python train.py --n_layer=9 --d_model=192 --routed_scale=1.0 --balance_loss=0.00319 --grad_clip=0.5
Below are experts of layer 3 (counted from 0) of a mixture-of-experts language model. Rows are named router (the router's row for the expert), down (a neuron's output weights, with its number) and show model dimensions 0-191. Each number is 128 + 24 x the weight over its row's rms, rounded and kept within 0 to 255. Numbers have three digits each.
After each expert's rows: a language model's description of what the expert responds to. This comes from a sample of Wikipedia text that the model never trained on.

# expert 49
router:129139118091108140167143148134154090119119124123101144092128082108115126161137135112106105134099142158142153171077113145118119170119076153127150115104162143106120082119121095133093107117122093101124086102133161155146106133123082139134116134169165131159115095125088099132123137132163130133156154122141135126134110093119156126150098151162097103122102120128130161176126085175105086118094125125097108101148121093151092170131124138115114141097120138114109116123109089149150103116095126157096135112139136168155197141116096125117125141097165132115102111125143105110088114169119158156
down0:111132157089112104104106151098107154071124129166087142131090122094143137118129107145089158065170122124090096129188092125129116110099137134186126148121114122132083157116144109113125119112148121120119115137124116101113145114140169075154104159155139108161126128123103147115148122153184130174159135142093102173119119114094144136137137116182132118082099147102111121140124147149131105148117131129094145161128146124127131166145114127107100127157160129125105134152128150121116154134131157155123112131101146135154118126140147107155096157098131140143144107103146080143105117141212104157
down1:120125114151141155174139163107127092113140153126151126135121127132122120107159149132179169167115132179141160138088116151123126147107166144123142112135113131108127111087156138120157086106119129131113159112119109105120137116123101107079149103101170123142105151097077118155121163139130111162159105105122125185152150148188121140096124139125118151093095121169102146105086093131100146154146149171151167108121106119130153126111176098109068132150142107113136119078175137143127114101099095126139101166127145135133116143097123147126143134135146166128148075095141109138125099138137166122
down2:162126137134109112131119153146097123131146145111119146175072112101111164129113110144124169086127136127123115135128134094126109118140135125117149129177140143124156136129096126151128160162118157130119155138110164128122096096134124130134072114161105106085135143127154150121135100129142145115116129086171111090124150097102123099094128138093143111107117117141128111111123161114130116116112080133158171146116133127099096124118123148134139131127096180114131153175128173113125160132158123118123132116065152085120130120201118103164170090134106120142152132068148218144110109107121155106
What it handles: French and Romance names. Pieces of French, Italian or Portuguese names and words, often in football squads, e.g. Lé-o, Jean-Lé-on, du Lac, Ser-ie D.

# expert 41
router:169113066136158097085126110117139131144134158110140120146135114154122146130112115115116101110129125095176131146124079133118145158074137146113153132093153123144109084092106138101114096112157111120097155160109139112106140154121094067143093130082108113161130133170147082110150112132150119124156160109144133093122136121132120160107142140101113142135121101147111110157131123111090123141114130120101167129172114101122173101153118148139145102092088147127163104091129120126084122098130141096178137178156146124117109119110135113133119122108146173142080096121128138127127160096116179085
down0:124118151133089149086132135099119130148152085096115121093104176118136143134138098175114118117107110110121110123134163100112134114093111140136118117128133110142195118145136150086082093165092150129116139149121098122176136141112102160114136153160119093129106137122097134124113141105141158135179108135166137075143136134106126129106137103063093137149132171124188101114116078142154124095126108079151124092116127122119170168157129131122105140119133113134134119159138128146145101128111185123149091122133118085128100180140160126133089112150126153151116124104127149171118113125156108119
down1:078129120126124167135140122129159113139173133141117067182135112092141176133159150121126138133108111106176105134107142138132151166139137141078153111122105115124109117086124135110126119111133133128138128143146113134099125143140136100115135143186148109142120146082143140144170158120119134095125086108129093147134149108149133108061160110138142096096111148164142132152072118133174102144098167114118117139121159146160137142104094128137134155108182139136101050146119152159134136137130121086123158163126101122088139156119159143115118116148141127108100122137141110089151143135123067152
down2:104134161166091106128115151172151122104127117146141143106123106107144140162118130147129120125146135146105092156080141162130155065153141111096070108105110156097146140103122155098120117139147120118114175183134136107142103134118119117117097135116136154139145131128139134109093141147138155124107106131143083147093141131106109119111120124129130127154140108134118130093180134134174122088102100126146149145118102114143108146077105109107120123113091192132161082145098104125155098132128079159126106096083114117113172113147186091132137101158146144132067142111142113134158123114087128106
What it handles: Latinate stem pieces. Stem pieces of Latinate words before suffixes like -ation, -ent, -ing, such as Inc-umb-ent, App-lic-ations, form, struction, particip.

# expert 11
router:131125080142090110146131097117130112139191139084138115094095132097129146133120149124185153112102128090138139101148141107132117099113093160112151120147125088141107122095166139103123111116109130152146118123082116120113092118142165145114066099129082114139106119146111097115135108118139170140164130099118140160152146152164108156103104138110146128137117128058128148080132112114140170094118144114121135113148117085120150096160166125118162155097131134130158084128135112089132128109102126105159133106142138130157153169106112096091109139128106118120136113090069134094135141147131157089
down1:130131113146134157140093177125123148129121132124126104118133144203106087140177146113143109168119104161172122102097155159116143128107159127126107140134174136129127056091093110148109107142123095132144115142138149153101120116134093102108110134110099164101125145160071115141106143098120112110105154152098125122165154128127136122118124131098167142131095138111125173089113170108160155122086118163105111147101149079110139148159116140160139128138110118100140124163148155114149125153127109141175151129135109124176126133120154074125108151154119131137091094138164133129161117162100108152
down2:120146163126140146144135130115149141136135121087122167162108124151127153126125151109094088120163140130132108154113132129148140124153108128099100143108177082134121138094119145120124111147100149073134156153122157147138154073150132170119122130079140138158123140160164140140122147113062134123130168138093096104151079118132098114101124115093127108151154122120141104131143105077160097154110106166116140139158187118110134176139083140170130125113136105100116087119162134113140120122192153121134160109124140118112125092136121130140157091095131140133175111128124160152103095075149151124
down3:085148137097102152116134148114093103097131067087113155152155092120128176142127136142084121098165098138117077118131150103128175174139101137168110144113141167148165133168099137094143105137179147124097165120172144157119096132153126128156135162147148093151093097118121144149142126159137120131142140124136127141168109110152145133145096091092104094149125132105128108127128145135145134129130123136155135143123155089118078182164133153089108162142128117103137121122118114144118116103143116092136171119133180121138154123138098126135122095147116110103201137157129153136141111128131112130
What it handles: Word-final fragments. Final pieces completing a word or compound, often suffixes and place-name endings, such as Mountain-e-ering, peace-ke-eping, spont-ane-ously, Cretace-ous.

# expert 50
router:141140105111128106103114127110113122079169143123143098125091176132113137128138106089133159111146124104176158108097114098110182170133113159128154122119124126177126100120122121130107127164132087126124101158118098162121154125089111123098151160146125122123170120165087133146095128090156154153110152169102139100108134141142169165124158127133121137134116125130102121174114166132103090113137115102094119109124130072137117149138167152144156138084124108118165101094144136145155157106150149111111152159100121115126125108110159136142092161140148161146087140102134109130150144169121193163
down0:150177107152142149144115144136102128182150132145128082126151092109120121113072147106111165102145127122119097138099118139150170139156147117141142100134102096154141146144172110103168162122142168109081136159135115092122146140121121114125124106109118136140131112163125122080127109128180102147156158117165128165123110164118179136089147147121161161120083128126080130092111137108118110102125138145119141173114130144125187108112129112132147143136105125143125130137111069154078119142168172096119117162132121103089112122105135100113115134137156133140101115115093089158121076135153133139
down1:111173110183108121149118098074107111130108144123105115123164151145146123169111102140104157145110132140133130088154126150152146109193140123105117146106150139088160135143091140169121162163135140112111078131088143115109127140093161081065144165137107119095104124142183174111155149134121117136103087144134120140115152116132136103109114115100154164149133150146166144096125115151155102091135132114137141123069123151127115118142153121166128112108136102144112127136110114159106109119081127128125131148137127086175165133125139142156137094168127108127135115142116115164124095142079098152
down2:139109132147104156159132130077152131142110153167170140099127139120104101156138143121114138117108139163107115110139119120127137077120130123120107124138135146136136167091113125207123122152092060160137161169136121153169160183074116105132115135119111120155115157118172092149117143105112155170064121138161099155136104111157108094136161143124118154140126110131108140162137136138125157108128147089143143148125060174085174121159133106127117154118144127121126161143125128097145087131104154128118140148109137119124139149154142145147114122119131160144107106137088101105174108122128148128
What it handles: Word-stem continuations. Middle stem pieces before a suffix in longer words, such as Anc-ash, symp-ath-izers, procl-am-ation, coordin-ate.

# expert 33
router:137115157120099147136174114103188133123104119140136116099135140135116127103108116172117117130152096142130139139108148127107124173104114118111145111118147113166165131138168115140143087103094104124110134113098126159172167125124122132132163118120118110115078135095132127130139136178121134068123097067145138115155107101171155131146131108123143132108088143119099123131114125158185116148107137129141112090124100131108110173157104113139084102141104062086095166171130136083123106115157115159121107106155138186135110151148118097102097118103134163147149101110131113131133108136091105135
down0:135156113147123138128086136139101087136125147138177145141167123121181115171139128129128121147163092120108084110128118133084142114126109113129114152167122142111164140120132157105111202135093112141159122105123129148100155091139149153134141155148138135170150112150120124133133154113121119104136120100146106135156082121102125136163134119154131096135087145123120091078135097110104164131096090117137132120099145169079141134139106133134091091125140119201132085133147128143165085135128144151131112098162172129142173152140111149116179141109084130162120130134073134109122134130102147147
down1:106149084156094111128090146116118146156122071110097112115052126117124158153156123126134135148143140110121068161137126165147128082120136122112103095136106169173102161138127141103127121126164149140138156138133082119082100109137141116162098142113160138151178119139138112110133095064136141139156135142122137141161073089125120165144136097135123120148148132115159131137154108148116156154153115125131121138107151118136139166077157103124128175083123182129115118129145158106154152134121133081142147132135149152153125136125153160125125131150155119097179133124115107109146109098147148156
down2:138145139111171116114135112153136070147151112109158125126150131154140150181139133121095097139119078088147147129117135129122079154096098116124142132122092101111097157162143131127097113109087137114147140130189159135150126142098156138142091146112157109127160117134158115097130145161140138108147111133151126132164127138140076154114127121083112162091129130136124157094142092176146173125117160126117171158109096166117123149125136169103115083097123104159088120157128119151110101135171146121134068126142099126140136108093132115099148100137152151079088136128148106139148136125106104159
What it handles: Punctuation and table pipes. Table pipes, commas, parentheses and semicolons after names or numbers, plus plural s after model codes, as in Meteor F.3s, C-130s.

# expert 8
router:124158123101173156135115122119106158155180147148157079106109121132146141141111144130130169123158147111153123108106130111095138150146096118114158125108129093095120113155133105114124157153083114139131117149142150147108144115092139109140175171155115105110110085134133111113168155123114153145170130105166106111133116146152156087121143148149151077162135144146141101169129095136077097114161069128105066094155122133150169118115118125104158166133141137153142078138141169144130130128151124132110086130090129115117099134075172119115168118131156114119091126099125152142141130124116132104
down0:143144128109075113106115082115144122131179134116111144168133122107116188137110134129102142133156175149102088140139101092111117106117109141066121147124103125071104124117112163176111087135142151107122110116081123104160142094110108145099102120154138117147132156130104121158129113155112124123082120139107115120142180139109127167122131139138146125085126162131102126144113110108140120109091117083146109079148158121107141126152115130149117120150120114091104097152152203126113126142129151159142093110125160158119113130138125162148146134125153109109103090106169153109100142175159129093
down1:138093154147167099091171150150153135112090121166092076129164133111134142102130151118126156118117122132124142117084143158137101157169132091127099143087116079081167126126142135095150095110101153170114127121092139098160091171099154082115116146116105168100089143103175155152132080133135136138124101115156140113122146150116149128139108158117137145175130134141127139115133117153140108133129146154118135156136112093116156080105144167154130130143142107165102126128119153117143128115163159137132159174125125083127113079124159100109107150133173165132124134120133085139121126132130162148
down2:179112152113150126101099128129115093119109138129123159120108136105125099129126088076102149122132079141159118130144143142133149127128167135132103115145132133144086140134100132156167140098140124121106115175151153136119143125138142104092101124143111115116112120142136129091133130088096139156109124083159152166141153141158140116194140083177157111149149113080156103105139101120101123140147148109136138121125114164181171169139150181142127114117138143132120171171099115115145125138166162142123113135156138104160114136125111137111064135145101132147147167076125161163147175163128149140
What it handles: Mid-word consonant pieces. Short word-internal pieces, often consonant clusters, in names and words after an opening fragment, such as al-d-erman, Rog-er, R-ang-ers.

# expert 47
router:110073151090184109148122104124172096135113112145154133114143152141093121122126074125157098134156139109142127131111125131102137174130150147144152156129162147138145111132150142154177095092155111113126151129111126184126158143158145130136158142127113111121088119126104090110159106133105153113127103066143148085156124137151181116145111148160132129100108131074138123165102136167133143116102099129126131079092113153121111138122124098100085120159139096102121163129093115134126104143125120170114110094134146157124148126131129077089132076124147151162147096119139092150094107131116116136
down1:138130125160134150128130113169072170117147128145129125138114145133109100125121111148178090094109116146177147161145111114104140148148136129168103143142142163089122105133146143155128104157129160130125114136114149092115136147156159127121134133082107098115095166075132164125123147119101144100118142115157087132169114098154099097088106118111142124080131142102119120131114114116121130111146108143072105128131173126109154085138155162107150142124140139132114177159125097155131091142140154108145144173111178105135133141168115104126120147129093148144106149102126126160117080056174148130
down2:148134136154102125178159152095093141118142075126135131105128142151110083133114126138143108122095135121100146128169141134164119133109123098167118145150110142141120126133103168129108143112099142128172091083105110101114106157135177141104088142104127087172129111130107135099146139177165141120123119103140127103128090090131109146125109081164189100130145164104125141118162131143124078092095139061133163122128144112086096118150101138149110115109147136134154132114152134150118109134099164128132132093125140135171096136159099150113163091061135129138117137102126120134100133147124150149
down3:152137161113163094134120119111107132165132157112082149146126140074116088179131180079136145127122118091134158164154131113111149109145113095146172135112101133096149127155119130131121171117116116120117141128135119123109122093150186145141120169163090144115109149118089121179157109137108134108089150128148101168100148096148076136135137151116162151119177157147123146128204165173095124124106146134126164133156117149130116146130104155127142100136108135134091160127143146125153124094141125132112118129090129128130141121091165149141117134110153112066140103161107104141117113119104129128
What it handles: Table cell contents. Spaces, dashes, numbers and name fragments inside pipe-delimited tables of scores, results and athletes, such as 3–2, 0-0, P-ap-lauskaya.

# expert 2
router:135108120119107158109141097111188143161083109126086154120099118142107122154108140128141121127133097149112071112088115105124161134107119108133141177090119127101124107125132104108129109146122160091107096125097183139120174104138129129157104103114142128168094128137083160134157157133083106118163134130137159117150143114124164125158146113106134157147111148142083135146145146159130129156141089083084137096156118122100104142111118090113110107158179128143119153141105123135121128187116105156089149128137145159145138125147176142167139135113151133138142089109171098131114108109156124177
down1:081107119092164147141116153147129161140116131127148096099118133191126097168152100120136144158081124106102160122130155134112098145080118128065110100153193063146146134112076109125135125110099129107131112116096105088102115109154108095092126120125121135093144117136108117112179112112147145124135112120139113150165135144139097102129115138127171128099144139132139094118162088130130108116114091160103161138110113137146162127093161112132126132121148105086148137110136147146095124126096139131112126086143131181138142116112072137113122123111114133151158178126110121148081139120087128110
down2:140130147166099095098157128115126149096137115108071180099091155157102150119143136139129124142091139127141151101118099122090121154109159116104127095124068137141133140148060134121083147122091171156134132107146189132212126138110150115129133107087134117134146103136126125136123140151109133081123121141096131122138135139146163065127139158068173122094119115160125085133147148126166087092102118153154143114146128093130167128127115131148106105138119145114133112120131094130114180118125154097117120127141121093138124108163105141148148116120152107136158113127125119151105113143112116105
down3:074119099086126135131145166135136111119123152107104126112115143186140136127098172103155118177135147134114109119088109139079148144135136122159095129121159131106129085132116087157120119108155119116121100084136160121144145118117123116123066146091154134121153128103172120104168167154158133143151097131141118165128121128093108144114107108108153193134161144139132118168118103126147110093162153157112128151067081142143111145127126104144120130148133128146168083160168114174147135109125108125128140118115156166124096133140116130140154092084095171126116153125141131114100116154143101109
What it handles: Table cell separators. Pipe separators, blank cells and short codes in wiki tables of sports squads, election results and rankings, such as |, MF, DF.

# expert 39
router:113116144122129129116139133137156104140113114115145138107134165138140114118162135108167144102122094134120100115095147120126103146096122141116141155092128154133093159130108167150130130115132149112103133103102137118124129102158165171132153159172135122149073130139084146141129119138096137130120109077119114142152071091108107128149109103163156110114125176137155077138108135147111171165160115110127152119130116165089132105114111080109104162150131090171145143106097122097108110132129125155087136122131149131112154084140126103117152053108121164182191100123131109128121082092118104133
down1:142127094143091116127138119107088152153128074077136107107133138189109120131136143123116093159162107100085137126125158088097185108122133072166154140111137111165146168162156144148134139138086140148134113089133135100123136165116158146131125143128144102110120126121145134123104121117109163114141108132095150140155152139152146150085132102125115111105121117146100102097139102158121142122132139158126103170131112136113111146092130157080109156144150103104134160119071148097124110138116142083168122176152126096136138142119133134081196086174126146095148108138139150105128143135130132131
down2:120135143160141113137125136147092116105146115147186070121078135144097146128117126143119111104115114133126089128100095125098112107131101157168114142142110098116123096087116139084133117104149133148106106141149112146149128150118121122099153115102162132156108136118154119108141093110162180144130161089118127182104131125138164143119118126081159175156145100122123119107118193137144092138134154078117134119193115124156144126123174141121154155116162140109097103119184129115168123106180109104134133128136151129141104118135104128115145179098158116109123122106134138127117125077184131147
down3:122136149115141129116134158128098122159108105114109126137107139136108107110147143115135122193098134124148112168142097163083119158136133125129099083156127154134095153119146113127111127123171124146125100132118189108093105145107104103099134127109171114126147126142095129163118153190171084151104142154141142165142156128154101059105134104124112137131080107135126136195115146119101160134087137138098119150137124128134123160117125122107138113144145101109136140127122137122148116140137127123140176110133120112118188101053152104125082087101142148123128107112165127111081164100102127111
What it handles: Numeric table cells. Pipes, spaces and digits in number-heavy tables and stats such as election results, box scores and coordinates, with words like goals, votes, versus.

# expert 55
router:147115129104142129157147138100157088120092126146097166100117144145159159164155092132172084116167126112151120094122164081111142156098126140114140163146108114118149093155156154133183114116100121135149089110115125141114122155138097130143103111112151103151076164137095148119128136168115137136139100124129124115123132083142138107144100089123085148096118138123110101114105105162154124162069115126132117068114108122108078162139155131145122117101169084118146137118093108110103145122117131149132154137156131114108143124149091120144094091104127117158101084134096125102084125153091137114
down0:083112139147116152157135160106141143093106117130095123164141136146097120140135148171101140097184152111138147116098113085137108126065154123086119088145145134123165145112111133146124157172155151114146121106115139117135128151140075098139106095114126126103161167193153106126091100137148105139081138127087175115118072151127127114100122118130164124139144147128127103133152115150092147125115132117118134152085154130137132159098147128155111158155126111112136116108113100085140150121107129120080127131101100075117104134137144144135131153183091135137101139167123105128144181110128143101
down1:139114156159116175137137106135132123100126102109153138111079167139099131070112149130115130145083085137137127099099085136079088144133153081138108121125153100101093129097156126139117162155107136094118122116133126170105157105108120131163134105075120091127133099142152119147127122118099134132123113124126104155121153112178117092095119117163122084134162143144159155170110090086117132130157104156099194153162139156115156128110147121169118153112114127108169085156130108103086140129100158096138120128091114147134096106130141139135145112126120157123130136130146151169111148097149106136
down2:114142092138138111082129126072103136153113155093136122117119176140165156141114146113111114129123118077150115115135147141122110184166135126134149113155123172105089141130071158102103113139095143149149131141131121150184146094101092134124148133119099149089133142153121112120102138172113116145093146168144137121132115123100157140081170143085105129147130113148110105151146116130147144113108126122102146173103135168130157096090118139080134133166109146124120080146125164107112079116118128133159077138109105091125123139143149143138135135148125092117128108156183111135126086130072129128
What it handles: Coordinates and name middles. Coordinate symbols °N, °W, °E and inner pieces of foreign names, e.g. Kasp-ar-ov, Caucas-us, Christens-en, Permais-ur-i.

# expert 31
router:138111116109129156136141152099135107129106110136129154121161128183155186131119088137158097150133124130166103110118148110111148166090117123143145147181150147103170121144138130125165071094120100108138155100121073146127102115131173124137162115121166115170116156108091158075147103157136134126111126126133170114118126143157121133142151120142163109113125120084068141130149112125122123102110144103094133085129103105101106112141151127130124137123159108104178162151083108142151144133097105131155143139157122120088164125163114103129093118103106156135120106096122127108107162190137136151
down0:136143092173150124104119105116139139086179129100125143117112134129129108151092143132136097124129125114096084120130122118126078120167126111095126079113096098082168102127118108147107123154133140149113087113124121141135137066138110160093146133104146130102101142134182061104102054106130146164079133141154144147138135148089143121089124141130090119091087096123107142105130148127111191159138125149090164112118154138125166142160132138106146133132113102107099122144148116138149134144133154114105118159157135116138131141125130126122107068142151095134136108127152117080142137133131093117
down1:091115141128123109097116141094148127139124144148085127136118159117131126162063126127129122189136155117113143123121104146134091112155165120128080091104147097104177121109121144114167171126187141127142144159062128128110115116169141136097120122163145121118083151147136112116132102093132116096107156119079133104135133135072119120115149165147110114122140111145133122164120125126141120086137094138114132158126102140112131123093128106153124120134126194132132135128132168094106066121122133150113140130117141128142148123125190097200130121087148147124122168124148160120133113121118115174
down2:117117102132118127099131108096134100178139110097134099165122134152125144133162184171142103148178135128139064111147147171096098144140095120101170114126141126140145141139133143124171157159136149120155145099133075162149172132118141141134095152126130108131157177138126132123118192173146136136118135125107142115158117174113162132133097146120114112113169154119126140156092118135122153137132135185115110142166126120155141139115147123133088106088121156118130110123106141112138123158112125119121097087101131147157137172158159184161116073120136141110192145138111112139127126114139130147
What it handles: Foreign name endings. Endings of Slavic, Baltic or Asian surnames and place words, plus Airport, Station, Province, e.g. Ramoški-en-ė, -ić, -ski, culmin-ated.

# expert 36
router:138131154103122112093116139132129112131103126135120077171158163138168130119119148182126128168094117156102105133117138115155133099134105147113140114140118122078106119148102112126131161149143120127105142127142133088112154130130145099109143135174161129125109136120172159152137148127130138152142093116160071135141089174186106128120132139154169112162138167128108117128117110090152076084158128112156092139140114150102176099136139163145155125093130107163146102135096121206106149180112134090148121134146126117119133122142136153134128087103113108110140151132111130162086145098124080114
down0:096169124100105125103119140134145173078095109170162104091120122140117120133153141152098125161100138132111134113126139154167123147121112095134127099133144119154094167089120129140146140147171134104119091172095087095109152163130129082124122112150132199118143143117132125147141149089106097124143129125101100130155129125148111142143115144106116110111104142133159093101121116123126163108160116138155116134152148136152111154093155114121098111139160146157160170145133121136152166125184106110130140063101160122069144164156139104153098154147149102131112120168148158112105102117165131148
down1:104107127136126124141144163108141124106131157113154129129133096083105127133127170139128112119143156105090144148115141157138160112123065145116118107119142182151129109100126147112132150158162130140132104146116153158122130111115146165126091125156125107121091148121138122110122119158131159093129106091152177184084132139126109109138131134084098096130137132088155141171091122175105121204127170127107131124164145133175121116128129118095151117138129145106149152105073137104138112116124142135102113128088068155114097141124158117148107177151143111109135152131151133111102147129053152113
down2:155115156138158119120114101132181070151153111103116087105156152109142089129106178139100166107153128138152093144146201151112120161101121169106120102140133107087148128128145085160096100091145123104127123114086123140155101129140147146155160104127173165146116122143101135099138117115130119097167150135146157106156141100086126155100111181174157118145145166096125122137120103138118175117106112164133110158147148103121125130125123145149144094135141129133115113078179137146124136117127155127140136144123135131160110093138172096093131163111170121118108132166130144126150139132120145121
What it handles: Degree adverbs, negation. Quantity and degree words like not, more, most, some, well, never, even, and pieces like -ly, non-, -est.

# expert 40
router:156171138106131081131138111160127095156151109106141146147120089093115123127144139112116133132095100137094152118095125090101148161148090129159153095131174135075102122169095140127105159113128139110143129109118158170090169116079156150141134123124104100159105124132103114086125126111122142106183109130160115145120106144144111129133116141113133078156129129143109122142115140122123138121160070145091078131142114085143141116144136162123156195163121164082121114163138108134137107131138162113118069138164122131135150148159083108116152145166119125122124155109091107106143099135134143129
down0:065151125179091136162122126157159166123124164115175128119119119117124117135144145141120149151113173112114138106148080155093137132130128136123108155132135101125120173155106152137122136100094153136105107125142158119095157129113137130184117148111109095148157190149126125108116139103131096148102116109111103124114137089156112144106108148146114115123134142125124084155160081123131162138123143127132145103116157141147134162096142132127135095100134150097163131160120184188112156096120123081094113127122179098107091165112098175124164111125164158111093107110102135142132105130124151139
down1:141132114108119094089167121130121128103119103148098117120102121112154119095113135136131120096150160113093122101195150105107096106109134186146101132106117131146142152165132089132127163136139163134123150157147153156146088175145134110201133111119131169152178144169151141144124110150110139116173134101107138101140123110143117090146135139128137140119160154099135086144152102153140119153113113132081129140204138116064092166119113115128163131116126158140124107143159133135181110109128123109153143091129137140086130118127154125111137143109148148104149175126170147134091128122128122130
down2:117144088154129093117125173150125127152144099131078171095142089127096127132172108094122118119114076148149132129145136118128118142130118124143138155143148141162149118137156143156130148111114131178131108121139170123069141127089139127121159129157157128125183098171116125117145152140081171133132099105150121148098114141169179123138128102097117135123125141144085186118123144136125129119105113166110106082127109143113138146204166110138136129120131084115147134151110109081124121157130097133133141115157097131137133085110107076114127107111096119135159137128153111154165140119126088086
What it handles: Word-final pieces, family nouns. Final pieces of short words after b, d or g, such as g-ame, Bor-row-ed, B-ank, plus kin and church words like father, wife, bishop.

# expert 20
router:088160093135142088093135085100100142102117143118101152096148148106129109174147137129144130130105114128105163120111149094164182111133150120149157163092129149164113138101119122127133099139126139125152093139090124120127128168091121111125087122158108148155123082116157120140079072086131163154109142143164111133089140144139141113123127121096120137171128148174118115106146132138166116124129137119135155106183168141110165156133144122150098170110129146134106094160155139132115115086099130122169144158159102106134164116143128138122148097122100123077133098106153094147158081129136146114
down0:122149114128106141135140105167111100147127126118107160195148095133118150140109130131084090147165146165136077129112121151126157164158120168098121143118136116108149144125125151129144149123138099089080157147147128103123147072151131127126119122097158127142106084111136125144108153143103121144142111111136149108151103135117118137144112137072154148083132099148119118121120131127088121106104111156128113156173163123119133098127108171144120152139143122119160139118091126092119152142172104091143176156135150143104126132178152104118148163135109145107121129116098073219141104166134151144
down1:124143119168121138111121096071103139131164171092158107137108094113131097148145187115127114148138122151169143114099112084105162120118104153107131165135110107127148129143163150161115160149148145122132159105085144134149139142120140114120112138119134095120130114127153112122125142124096108149143156154048129106079151147108112082097118172112146118119148144127150124087122136135130161157146122195111127126103149136144115123105110118091154112114142137124084151113153108163106118082122120133092130140070108107119097135198134088153095135120114106150149138170146119125104112162128120126
down2:173110174137124106129120139141117108109123092133107120182120113151088128129144129144093126144148128141137150157096156122132083128083117128145151119112149099155080129134145106120155115154114128132110159141136151177114152094113071130158118143117209131112143140141118120158077122108176096088083078122132097162166096169083097142113114117066114149110136137132162116119142114167136153158131136150124098150163131166130105131136125125100140146132155138130146114104103108120127122085135124142159138127118118127102119173102156124103099121139090099155116132157125102152170133156132142125
What it handles: Word-final noun suffixes. Closing pieces of agent nouns and names, often -er endings, such as research-er, farm-ers, Manc-he-ster, teach-er.

# expert 28
router:105143109138120116097104135131140126116103114138116137141118153105132166132170133103163163156146103147158098158108101174134115139109157163135136146114147155088107115131114115117090095124132118148156128127109135102155095142129160111144143119116100126110094162146089120159103128182165114130107146117138096149096105093125131125114134139139142152114148159125129125141147114163092137126124090156140122117049056131123111119124165129107130119112140111120135176124168139143124130081170133151059174155135165120138104118121136099147105133098070151155108095112116151109114173110081119149
down0:130160140103128132108155113149146135120162132142092109199116150148117115109137143138153165140129127118153097163117129133153108140156111113189176106134111137154086147110106108113145149097117120109100160119161138147149125150108133214159102136111077114139125092105104175126067124133150122113121105127103122122113164092142192155130159138084102077101149155107140147154136137133146156147151106157132125091130120121131117114136113124128105103150115114121100150140147120184103115131126141107148108114110163149130154135164174142134103150074126138135129120104122096123099141101132113156
down1:156092121094182125156125115135129153123089106138090089124131112069148138144120137128122150130096123116105120151159178161116102157127137126107151141112142150133111127121130122106131145103120110104163156152137115099175155138136143146136114128134045118119139110125135146101121138150118137117156160124135136118125110158136120139141097124112153165074107132167123175120139107135123133144126114130126113136143075133121133139143187092179128152116179125128135081124088149098142095141140123174125094133133053159101122079098121118082096112111098123109167127116133138120173097149156134134
down2:129102104141165085166159109107128129080128109185129158120149139155159139158130135140134118132133124148140096126145109137148155132146142141126114171137135154159097091132136119165121146141155150156106129135073161171074104143118111163136106119139129151094126112103115084099118136163114176112126108110152114100117138092109136150196089104155125132106143113110138162161124138123121146132139107189132144088108125102118137124148154117104090134179130079112091106117132105111132076128116154139148103155134118137104135127131130127180142147161173131096095142106138097136112180122120130103
What it handles: Place-name word pieces. Pieces inside city and region names, chiefly Philadel-ph-ia, Los Angeles, Carolina, Western, Eastern, plus table pipe separators.

# expert 57
router:110135103154095093085136119096144091092128125112149102146127144176154160129139098159110121125115112155161096156146099101146157104126145157118151171126159133152141098139109155142153114139105127166116154136113094171134153137107102134145160134103133171101157175121098142136120142157119169149151182110117135107144186156147157163096085167103143170148130108131133145118155142111132145103153130066146141160102118078086093093134142150135136121102138118111127122111140135160126148128116101094139150151113109133110097100144095152147149104092162142123131115130162125162145163134122156119
down0:141176096166110108113113119106071131130142108156107102129119149096099180086078115144080142150146118141163089140151123150124117160172137095093126148119142121160145146138133151123130106114108155132168101156110096132142145136141109103104116145124130137155092124101101137132131105154126153178143116142158145127114148095164183158162085110128111138150139185154136124141101126103155120142156168174126116125108122131152130128103139174104092133092159099130145123133124137082107144109115100118143173078149169127163110108140176105104143117149154109130121105119118126147120101123142095120
down1:120106093107147094157106157125151152118148105096119131120172090108141143111114157134166133128154139075133089125121129133097099150120118103125142143130088129138097132139103134132118152074127129125154156180103154122155132148118180122109105125181123158139130088194112139132111156151116174159124076176118141145098109116119131152149154107152097161106140084140101117126117140107161171156144122155107156129135144160124129163124143125137076118132108132157141149130085072077117141105130115128128160176162106127127114123134120144123145144151152148166169142121108159137130130159156112111
down2:106131113141115112196145131110161168110100149144156104115132153128099115126136140184127148098136129144124072123130168167132119132132139123062122127115141142118150130110159175179127102113139148139169146134102140111127139145123111152143131133087144155075123136146134118136174097102134157137156101153124120119112179177142104118100157134113169095146166144150132134117139147101157101142139118148094131127113123139149197104121107101141142127141101160136176132145125128114113146193085138178126139157116155087140145132136127095132116170107134136110096124160102131112165124128104114154
What it handles: Mid-word stems and -ly. Middle or ending pieces of words after v, u, qu, such as led in acknowledged, il in Fossil, the adverb ending ly.

# expert 46
router:150093134147119112094155165173129119129106133139131112125109147135155141144149106117111074084097126149171106124106138106130129144123099175165145075125152131120110091129112125162128150128099120134135119119102120166124131148099114127102093113123160072124117143158066125089135119142135154149172134147130138140163143136153126128127094129163099084096119130101138114161144107132106116105145123107128135096109097107120087093154148150094138129092109159119082133096105083152153145150085167141153105137158135130112153108159083149164128130135140128085116136122080160133079090163119132113
down0:111128154108105123154154151168126162128127131111119102099146154099093086054105105102136186131134127128126126153099107115130128130124123180123112160128151092102173188135098132093141133137128126164157168115140132148130121106103134110165122130108106134124163144132104118105101107117117145137152104105119151128135109121160092092081145123139119152155134116126172100144101103109130101096153140112076111129146172120154109142108090103144124100140170107124150134115147138143090120126080107134120102106121166136116123097148150140108125079142142123082097130124102163110106196146085118145
down1:145128162125177171130135094132099154116152103079180144130079092129143075127171115109155073105134127145124127156115148099140104149139172133125155132100159108132117120135140169129099103121157094116135068152139108106156154101125091140168135125122120116137076131138129138141115123156140123115154103177084099153113115136142131154128113112085176115103142129152101116131099169093134122127098149164168112123118144107125175165150143144123107123151120105134134115165121184091123117125119146093116137107129121121146099103118108135158136120105115137139156128158124116148158067134125166115
down2:077135089126097132122158131125129119117113143144133102153122135096109143126143138044179109160125122161130088128097147095098091148135157108101136093099156135119094146118123141150131136111142147120117118129139107171100082133128142128090120111112131149106156147136125119136136140118135109142135155145124119146136137166169124148125090149120132138151151098103156126151178130090103068104107102107155174114132137100111083172179106143131106100120113114094112117198097119085155104151098153105109163121155177116136123123133124154138115101124173119110141111088153136105138136101144150133
What it handles: Name-ending pieces. Final pieces of proper names, often in tables or lists, such as Clevel-and, LaBel-le, Jur-ade, Dunle-avy, Eliz-abeth, Mourne-view.